config = dict(
    n_layer=12,
    d_model=192,
    n_experts=40,
    experts_per_token=1,
    d_expert=320,
    d_shared_expert=0,
    activation='swiglu',
    moe_layers=[1, 3, 5, 7, 9, 11],
    router_score='softmax',
    normalize_top_k=False,
    routed_scale=6.32,
    balance_loss=0.00436,
    balance_bias=False,
    router_z_loss=0.0001,
    init_std_router=0.0134,
    lr_router=0.00235,
    vocab_size=11993,
    norm='rmsnorm',
    norm_eps=1e-06,
    tie_embeddings=False,
    optimizer='soap_variant',
    lr=0.00811,
    beta1=0.95,
    beta2=0.99,
    grad_clip=0.5,
    batch_tokens=131072,
    seq_len=768,
    train_tokens=379600000,
    steps=2897,
    dataset='wikipedia_en',
)
Below are experts of layer 9 (counted from 0) of a mixture-of-experts language model. Rows are named router (the router's row for the expert) and show model dimensions 0-191. Each number is 128 + 24 x the weight over its row's rms, rounded and kept within 0 to 255. Numbers have three digits each.
After each expert's rows: a language model's description of what the expert responds to. This comes from a sample of Wikipedia text that the model never trained on.

# expert 27
router:148143139150114192117101138108151131130135125119163120138136166134135141157114159130142143175118153107122151149154110134128101113120130110127124190112129166144124137126129132147148132099115144129170112112073129120095124141142149121132135138201116180135130083121076088055098151104143159084126143127108105131133128129145171093107114128146148084111137101106113104105121141140154131088129118136117120099121153136110138139137144103157105114106085137121105141114146132110064132083073114124096114178167138158121100135155141146166155121119115118127149105107149110106114114084114117084
Words inside quoted song, album or work titles, such as You, Love, Me, 's in "Who's Johnny", ...

# expert 1
router:170114109166139184126118159115143109135138166148115133096114187124120136191098127136129156127140139101108154121143124120101136100151149126151066112106163132100133119105116128130148153122119124165166112177111125123143120141121153175123157110161135116127129089119104119102127145110142149125125155161136122091070110118108173126125070174169113113100109102109105087094064151130133119101085090155123145104135149151117108159144118143128076149099099133117059116133128119092130125124118116157119144148119103143113113129127115120125140110130127075122147107121155123113143134113140175121
Final digits of years, dates and figures in tables and infoboxes, plus units after numbers, such as 2020, 38.72%, million, mph.

# expert 8
router:159131129161095160100099122106155126131166182147117124120161132151137146157060158131131127135137149109107163132152110114127136119173113119116132129086148143101120116108135124140115180141092142169164132169094118143095104104147151141106150131168141137136139117141088115104122158126151143108101173116115111135097131117098179129096098172150096086079147116106119113110059155139138140123093130143119150130141128113132149116143129138172114100131112128130112141103123110121127135086090136190149137162140111163105126115145145138137137128125127121143170105140121077074145120109145189136
First names and their word pieces in credits and cast lists, such as William, Robert, David, Laur-ence, Cl-ive.

# expert 19
router:119133138140120190086125179108169116109157139126147113137124146123145141156132133116144145132161144092095122092141121129133097102120145107180125141101172121130134158156128141198120126114104150125144138120129107154120103151092146165100159142158102139157157064148098080132100131132126147106148167139126117140076113140138145131094096149157118120116107118106141090110117154143172166106127117103166153125144161142122122142157105156150145117116083109122123135126151130117098138080111152189100134188169127118125098101140084111130150109129145125119133143124136073138121117120159159145
Opening pieces of longer words, mostly Latin prefixes like ex, pro, trans, comp, anti, often in music album and chart text.

# expert 30
router:122150102153094163099104139094167167117157170158099142138140151165126127119120130128136114147121142184116177134172102116141101093143119143147114153094158185143103151153105130139129117112112175129171128185086110137137144105132164130100191154131155152129165092133103100141094124094148121080107166129125100111130114139148165114127123124167152090117108104124110117119117142133107142118143132127137138091095162100133119126135125141165130131115122097127130156080100127118149114124102098124121169164134064136111124095157082121166166111122128130122152140116153101129130146127125149146
The particle de or se, word-openers like Civil, tax, Liber, De, and raw byte pieces of Chinese or Thai script.

# expert 28
router:148134146154112177145100189124150145136154131122172130114141114126098139103121136120140122133111134126130154134155110117119126108129145114155106116098206153131120119117127125138106176108140150118140090135135142132093102102088149135107149155166144126116184104122098083124125161090145135080121133167101116152132080122128140117115121162136118100098118131132145083098104158183179154118128128180140125120112134171148109147112168127152108095088057123148093117109170127085123136110108143163146135124187108143106131115122122124161143126081153109135126124130167125125116130103134135144
Common nouns and direction words after "the" or "a", such as south, north, air, land, front, woods.

# expert 36
router:122125126165112146113119162100197112103174148115176106125162170138150113154122157137125176151120128125096135119144139116142127127130102145127097152109184187131129148136171107121115161102095127149165088155128143131112122146114160171144142125154154172116142106143104120117079134096147162091109139137101102119143104115169148098099142154167109126124127105130144090115051183174142140076117107148110145119140132146123106153141143176143095136123107115104106149133095125096123130117110131119102142147155128131129138097123108110160133133121097121111135125093159106108141119106155154119
Header words in sports and election tables such as Team, Votes, %, Pos, Apps, DF, plus result cells.

# expert 9
router:136117098165111183130130152136131122106149152119153127131136128154107139136081143102143153169124166133106167121137067138157111119132133144152054156119136161090129096117127106163158192093077135157160099133119135164110135130125133122114148138158124126113149110132119124069128144113153133134128154171142099118109141141136130117116127142151144123123134117122108118080111167126111128112098115136111124114105151145153101097130154128133156144124102092140109158094151116062112152102089116135104106139136133151112146100176126125158208123114152119156149059121118112119114134093155132131
Forms of be and have right after a subject or clause start in prose, such as was succeeded, were burned, has been.

# expert 20
router:148137115158150162087119153095153162137139136151145137113125154163100134163102167111121156147124157141110175132159104130129120104136127120135099161133138155101146138131168130158174154100096122142152088167110127140112116127108149161132136163169149156104160100142109105107097155088146149111106154127114103139117096156113166105095105147149139112088098100121084109108105161149147132115089094153146149104113172127098118101150123176173106132137101107161106137105135104101112133103110107151141140157157113163104088124159126122166154111098131094148144089099139103109145109099150165129
Digits and decimals inside coordinates, asteroid catalog numbers and statistics tables, such as 260429, 53.4683, plus scattered odd word pieces.

# expert 2
router:147132122157146159089119150098152158139142139156143143112126150163101135162100167114119161149133156137104170130163109125130119107130121122137109160130142157100150129131169133157171156104093119143153089169112122140113116124111152156128141169170147157100158096141110104105093151093151148112107160132106099134111099157115165104094103146141133109086094108117084111107101166150149129119084100157152146103110164125090121101158124179168109133141103104157103139099135103103115132102105110148144139154153114166101086122160127115162153110104132096148141099099137104106140111102152167131
Verbs taking to or for such as due, allows, inspired, taught; also sentence-final periods, inner year digits, and = starting infobox headings.

# expert 0
router:136137147114098172100113166117179149143127160153163162075159176118140140131095174126128115140098178160104126121172125133172122110174117105150120167096152147106144108116151121165128131104129138124155139119107155142127115138138152133128165163168157101151171040156111111114100148100105112147108121172095113127109086148146142153122125146116149103084161126136141099116127163125148104137144116152119139136089162140151147151134122152133088120156132119127120130078135104104124115092101106163137132177125109158091113129108133104162156123110129107102153124130132122109120109125116136142
First pieces of split words, often Latinate stems after a space or prefix, such as Est-ab-lishment, cons-c-ience, conserv-ative, Reg, pred.

# expert 25
router:151135120158144162089117154090154166136140136154149142113130152159099135166107165116121160151127159144107172131158107128129113105135129120138109162134141155107149138128161128152170150104096131142160090164107126145110112128106148158137135166173150155105156099138112108101098157087149154114110160130111102138117103155114165107097105146141141112087093103122085109108098164153143132119089096149147150097118170131095114104153118179170105130134102109164105141101135100100117131099104108151136141149150110164107092126159126114164153111097133095157150096094138102109143109106152162127
Periods, commas and function words like of, that, and, where in explanatory prose, such as one of which, River. He.

# expert 29
router:169136130141119186108107171111142133131158120160148134128152156153127148128088140131156145145140148115098145141166111138114126124129139123145061124121158153134121111109118138143112142107105108155139082167088162117152123154121161136092151116139134114098177114124095133107098140105170133098108142154133100120084120160130131138099112142144115107129141145129131100124099153200160120128088087162131137123156127138116109152172114133166074129156119096136091133110146088049140154099111143152120125159123096134116148110140103118167179146093137077143138122142143106110118128123119161130
Later words of proper names for universities, leagues, conferences, states and competitions, such as United States, Atlantic Coast Conference, World Cup.

# expert 17
router:150145118153112164082118130117199163102138145168163119119117151137091152127134159102127141135121118145137137130175122111114131080147143127175093153094144154120152091136145111163159127107111121129118119119138156164098141114095160118093124121130129134097122065115091091106131161105136121082115140156120141151134132143079133128090082149154090096133150129116159074083110162163122153097100126175135136129150152102126115116142156127144141096104107112155103133134176152111117111107113112174116124155149124156106156133106104095103171112091124131123106120144156154112118106121130144140
Opening parentheses, hyphens in compounds, en dashes in ranges and slashes, such as owner-occupied, 85 m (278 ft, 1980–1982.

# expert 16
router:137135134151118137100137134142255165122119135137156118101121159149107115165136148141144149165117158130123129145187121110119121128137136108127081158135163138116127105141142129169169161100123123150126112123128139130124120112120139142105119138158126122117141034133095093121094152102145145133142138121122106135122140114107125101107130139146110106116121116116127049074078149182131129108077067158128123120118161125110110125127158132154146138116108107138099116081130118124098126127119121162127153148110129147092144127135141106125148135129128126141139110112130122116135116109147171128
Standalone space tokens before numbers in table cells, dates and scores, plus signs such as −, +, $.

# expert 38
router:153135120162145162090116155101152160144141135151146135113122158161103134166104167112122160153122157143109170131156106127128118104132123115133103164136142155105149134130170133157169153100098120143153090168109123140112109122105149161133139166168146156103154100138115107109101153086153153110106158130111103138121101157112166104093104147143136111090090104121085107104097164151148134118084096157145151102116173128092119109154120174168107137138106109162108135102133103104113126097108115149136144153152112162101089127158122121161154108098134095152148094098140100107144106103148165125
Pipe separators and digits in sports or election tables, periods closing short biography sentences, and pieces inside surnames or place names.

# expert 39
router:166151131133109129111095160101181139118165144120118119122121167126126148181151121100127119177122118105100123121145100107112131120155117135153120161082121127130158113133146144135173143091090117122167131126113110126146147139102167154150105117118149133148150057131090116097097129093151152096109157146096098156113132121130125113087094153144109116120158118117110077091108143127121126096088083158145123122091165144098151109133142147165097127137142115136122120109112126088113123080139135187142146150108110147129112134170129128175154110136135115172122117143107082099155088105160155148
Single capital consonants opening a personal name or initial in lists and tables, such as L, W, R, and McK, McC.

# expert 26
router:160141136169140147095136134129175144143176121137179127114138150127104119181097133110128144122143144094126135124173129105114115138120145092138099139090173176130156143121117142142157151089124131164170113140101134119087136126095144180130124151139130126129126066135120121064115122113143157129128135129116096121115101143140155106117087171125117107106143113119107058048118155146153139120088075165103122098125204115111133112141114122132127142172120092124129134124158144113113142116113105175109146143135108153109126116161129128152125107124114132122123100106152123109136130112159133147
First digit of a number in tables, stats and infoboxes, e.g. 1 in 1998, 2 in 2.6 km, percentages.

# expert 3
router:128136117153136165090105124140190155150176136175126138104144114144106165186127138096128130145132128136112164115141088108115131127117108140136133138085123128119122147133147103129144141087119128155131121143126116166126105139135156131121163134140115118116138072155098111093121159101137113131081127153118104121079086156156160108102111144162143121065143134150080064136077115181118118109089112121121155128129142148122123132127127140156137154154090113113100146135141115093121136072078140144133164150134109157117083128142086106118158086113149088142111085129138146118141122117144133111
Latin-style word pieces inside scientific names and taxoboxes, such as -idae, -aceae, -ensis, Animalia, Insecta, genus labels.

# expert 31
router:123124111156124143138104128110190144101156160121143140135167161145128163133144135106132163129116149105126128146154121116106102104135125142170058156130146152131165112131130117141156146120092141172153111122142158142144167146099149164096132123147152125127181067123125091075132131108141137102130136168100101138101128146119163115084080178127107114106128129127109109075109170138150136126137126136124115099140130117103084110132127152138147119164054114149133169112123140126116130120085130193135144185142135118102108135123138119128183103125136127121132100145114094118124119102145145102
Nearly every line break, especially in infobox lists, tables and after headings, plus table separator rows and == heading marks.

# expert 6
router:152136119156144160090113156095159162137140135153148138114125156160102129164102164115125161146126158146107172131156105128122114107139131118138110161138139154103148134132168130153170156101095125144150088167114124142110113123108149156126138173170149159101154102140117108109101157087148157108103157126108102136115100153111165108093103144140137112086091107121088108108100166148150133119088095153149147105113174129094120102155124173171111133135099105164102138103131106106110126096103108146137140148150111165101090128160124119167155114098129094148147094097135103103139109100151164130
Commas, inner date digits, and biography verbs or pronouns like moved, decided, According, him, them, often before to.

# expert 32
router:140145118146108190127118155121142178138144139166141126077139173168126170161151152134125123124125178117113145128176094131120143098122098123145090132099159136131157101116123130133174154127129113157156107143086102152148124137139141181137164160147133132135151135172105121099109186084160153088096146146146115108107138143117146119111089152148115092116135119128145128084064152177147139078128081123148139119123143129143111137137153156140118114146115117149092132135151130108116143089112126147120122131144081145120132120174130139140149107107143140148146108117139125098108130071123157088
Commas, "in", "of", "from" linking places, such as "born in", "Bradenton, FL", "on loan from", in bios and rosters.

# expert 34
router:150134118156142162093112157098153160141141143157151138115125154158106133165103165119120159146127156136107171128158104131122113107126125118136106161133142154099149133135170135151170156102099122138155087168108126140106112119104152158135138170164148162100157101141112105106096152087148151109105157128111101137115095156118167104094103149145138115089094104125088108111099166153147135120090096153145153104113171123098111099150121178169111129138101107160106136106134103098115133099104112147142143156157110163101090125160122121164153110099130096151142093107138101105143106103155163129
Commas, of, months and year digits in birth or death details, born, Died, aged, plus mid-name syllables and Thai characters.

# expert 15
router:126152108160095167096098132092155165126155120169144127126081140111113115178139132116105131176134159093124146130157097120132136095109109126185109173113120142173108139145093147161137141102105096148137126114080136115120152148078164147108103125120138145151139057128129104099094147125147139118128139165077100121155099169141133126116068139152111100122121145109118102083127169155143123117134090166115142139136151135105145155158124149138122132140127124150138134122124121090107146113073111181128110150113122132086159097140101146143152126121161100116139133142141122111122093094140126153
Single capital letters, mostly vowels A, E, O, U, I, that begin a proper name, abbreviation or code, such as Osh, Azaña, DMU.

# expert 23
router:149143136158104197129082149123152139104137126152128151110104168124118176141144192126154141144119155124101171147147115123140117127150110114139092154093173151133128107100128130151178180105120100165172088128109084173131129132110166154137175156126138157114147134132095110085076148098129110125100143145125147142139102150141120124093086134160116113114103123122110118103087180137134153078129110139125151136142140137125112122163132114136104126143093113120113178095133110091102132116102117162140104166118136146123139120154138146125120099103137137142108116138096126097099162091150125104
Prepositions linking phrases, such as by, of, during, after, as, including sentence-opening During or On and "by pinfall" in results tables.

# expert 18
router:152128149149118134080103143089148120132182153183173145109167143157150151161111156145119151118146149124123152134158092132111118128139120122141101168105135128101114118143129128153118152110128110142131113159106111142110165091131189132134137097152120115105170095117130098111114131092166162073130144118125114151115109155134146130095106137151124108109156146112139098136087168146140129108117082144112127126119121095096098148132121135208133107113092097137115146115110094104077152104092123160122111165108095173123112119121112149175146128073154077130140110129124120128121146139116164132
Nationality adjectives like Russian, German, Chinese, Polish, and suffix pieces such as -ian, -men, -ov in foreign names.

# expert 4
router:146137122153152160089117151094154161133141136153149134114123152159104132163104163109124161152135156143109169135161105129131111110129130122138104163136135156106151145126165134156164152106092118141153088166114121144112108124109157158132133164176150154097160099142108104104097156092145153114106161131109102132113098161111166113098106150146135108084086106118087107104100165152152134120092094153153147103119167131095119093151121177172110136136099109157108136097133105099114129098101114145137151150152109164106090124159123125164148113096131094147146095101141105111142109107150166131
Digits continuing years and numbers (1967, 1985) plus split taxon names and abstract nouns like impact, effects, growth, popularity.

# expert 21
router:148138117156146161094123154094157156142142136151149138115122156161103133165105168117121160147127161145106170128159109129128118111135129119139109161135140158108144133130168130159168153102093125142153086173109121145109108127103155161136139167168150158104159101139115106106101154089150150113106159125108104134115102156113164108092100147143138110083093109115092106107097163148150132119087095155148147107116171125093119103154124176173104138136100111161106135104131101101111129101109108147144145152156111165101086131162125124167154109099134094148144098099139103106141106105151162130
Inner digits of large round numbers and decades, such as 10,000 and 1990s, plus narrative verbs and connectives like However, Meanwhile, killed.

# expert 35
router:131126121174107116132123176124131156129148127178157151121149131140120119149135151093134167126119162130121179148132089117158120105130156114165067141122163121131126125137114167166174152111098139157184093131099158134137146120114145144113148135179157112104149134127119099061105159091144128123132145134126091112100097137145151141078075155131105108080128119112125133074092139156116151109099076152144135130105132127113086143149129144145090121172096127134110152106136097130123143082087140130141101169146108121113119113129117146148141130120136090157131089103111134109116107108146137142
Articles and possessive determiners starting a noun phrase after a preposition, mainly the, a, his, its, their.

# expert 22
router:144152145173122123109116166143183127150117144149135128084124148141119118148138121142134147187108114094110162140133119129136149104121122123149119158099170166100141123116126113150128165123108133108167124140126154146121146114129153131106153114137126159125148030138095102115117132077136163112086146124097089130096107114155151121122099166155154106116076124086141066067118126138158141095137122143126174105125183137132085147130164142141140139146118092131088139129122101101131119096117105135147169158165123141133116099160119151107144127122159097133119127168120126129136115121128159142
Short opening consonant clusters of split lowercase words in prose, such as br in bracing, kn in knots, cl, tr, sl.

# expert 10
router:147141119156151161090120153094156157140138137155146145115122154160101137163104162114123158155128159141109173134157106127124111110130126119133106163136138153100141140131168127152170153105096120143153091167113122139111116127107154156130135164169146164102158099137116103106103157089149149116107156128106105136117095157110166106095105146144135115086096101115087108105100164148150133117088096153151149103117169130093120104151120174171107132136099097162103134103134099101113129101108108148137148156156114162099087128165132125166157107100131099150151095095140099109141117103155164127
Month names and year digits in discography or episode tables, sentence-ending periods, indentation spaces, and verbs like served, associated, published.

# expert 12
router:133128115164115158100103126150159154108134152168137139145157167173150140120132142116121146125148181108101134141136119088103136122133107138151084162105138124130161135158132114165173153110109173178148089124099131136105129155111163183099124122141158136141176099147100147093107148100126156138149139189127093111116115154137133112101100173145109123130133088118140067080125141188172123093120142121165111081126151108106101106123149117133131129149068115114080166133130102121134128127103141140097094152139126121126128120132125138140139110128134097144136077111114133133125103121151124109
Markdown table cell separators and divider rows, plus == heading markers opening section titles like History or Awards.

# expert 14
router:130129106143148145122126148091211135152117143194140113135157135123118116184116158120133154174149149139101134145163120099125134123133139101139120123117133149108171137095138150140142132092099140139153143103124086161136127129130179155119156131146149155120123055110101105114093146105150189115096161122106102157130116154150136143104122128143109124092120147118150091120135123133140126113110127138134145073110179115125141114145161108174097119150123121149107118129159133043118135117124096149147148154119111102114132123157151119114193121125128141151139096114125137118148148095166108139
Word-initial pieces like Res, ins, cons, Des, Ev, and letters z, v, j inside Spanish, Portuguese or Slavic names.

# expert 33
router:143146143173103134141107156113169140117147138174151137094132125142135162164097123143136153108124145126079112157148102103108154130112125092135102164107159140111146140140119105131140149134105143154116125154105136143144153103156138108156160172138119127101166089155099095086121146050158134105094151138112135128117083120065144110092078125146131123109130079131131089129102164132123161123112112189158134120131131143132153120109149138174131160145093099167098125129141149096118140126126121130144124184157100146132107124142132132152105115108100106158183128125135133139164128114091149151
Word pieces inside names and ordinals, especially th, such as Hawthorn, Westhampton, 39th, plus inner digits of coordinates and decimals.

# expert 7
router:154157125157100163123088173108145158139148137148140122148172133138131132142093149106144141190112136129090149120156102114134123119149135142113100151088176156086141120122120123149125158102086130141181080162123141127151113156141158118089151156124113129096175119107124114121119166100168107094105143164148114134124091133137152109094137162168110083121111137133118098124088190142161116086089120149119120137138135157118151148153107138154078139124114126156110131095111112090094128111078143147119130157115130158085119137163119122160125125104148101129139114166138104098121144123144154142
Nouns naming a person's role, job or relation after a/the/his, such as director, politician, author, member, daughter.

# expert 24
router:142134097150115132119162147123148118085144144191181126090121151159115156141127139129155142122148135107120134130175135112126104092119090102160073137119169178131177150115161142178171155096127140136121089151130123175118150125136165121117141108160140168094140109161117106120124154115140138100128131144104113127107125140120138133110082170146100077130103128133140099030072143158137126109132087139128137136109160086146099131134127112121094124120108110124091140123125123106129140124112105153126102141122112130140129128124086133125130086114135130117120094142103096092124100122141137089
Hyphens, colons and pipes starting or splitting infobox fields and table rows, such as "- Speed:", "Kingdom: Animalia", "Medals:".

# expert 37
router:163154109166110173148128139130155162128163163172116105128147173169111126189102164106149167138114148125136141171168098149112109122160107136170088122120141156137128093105140146138140170123127156138180096144099133151109121148162153165115139140172122124105166113140091110102128145122141156111130146173117128115091120124121155121117131171150101102115137134133090101112079133115144159068112088140116130105153169129096127160134131148119141127130068134132129123112134142109116130114131102152147125168111113126145101138151120101139140123115117098134134063162132112111121115113131173098
Closing parentheses, closing quotation marks, heading markers like === and sentence-final periods, such as (semifinals), "Ambulances", Lines.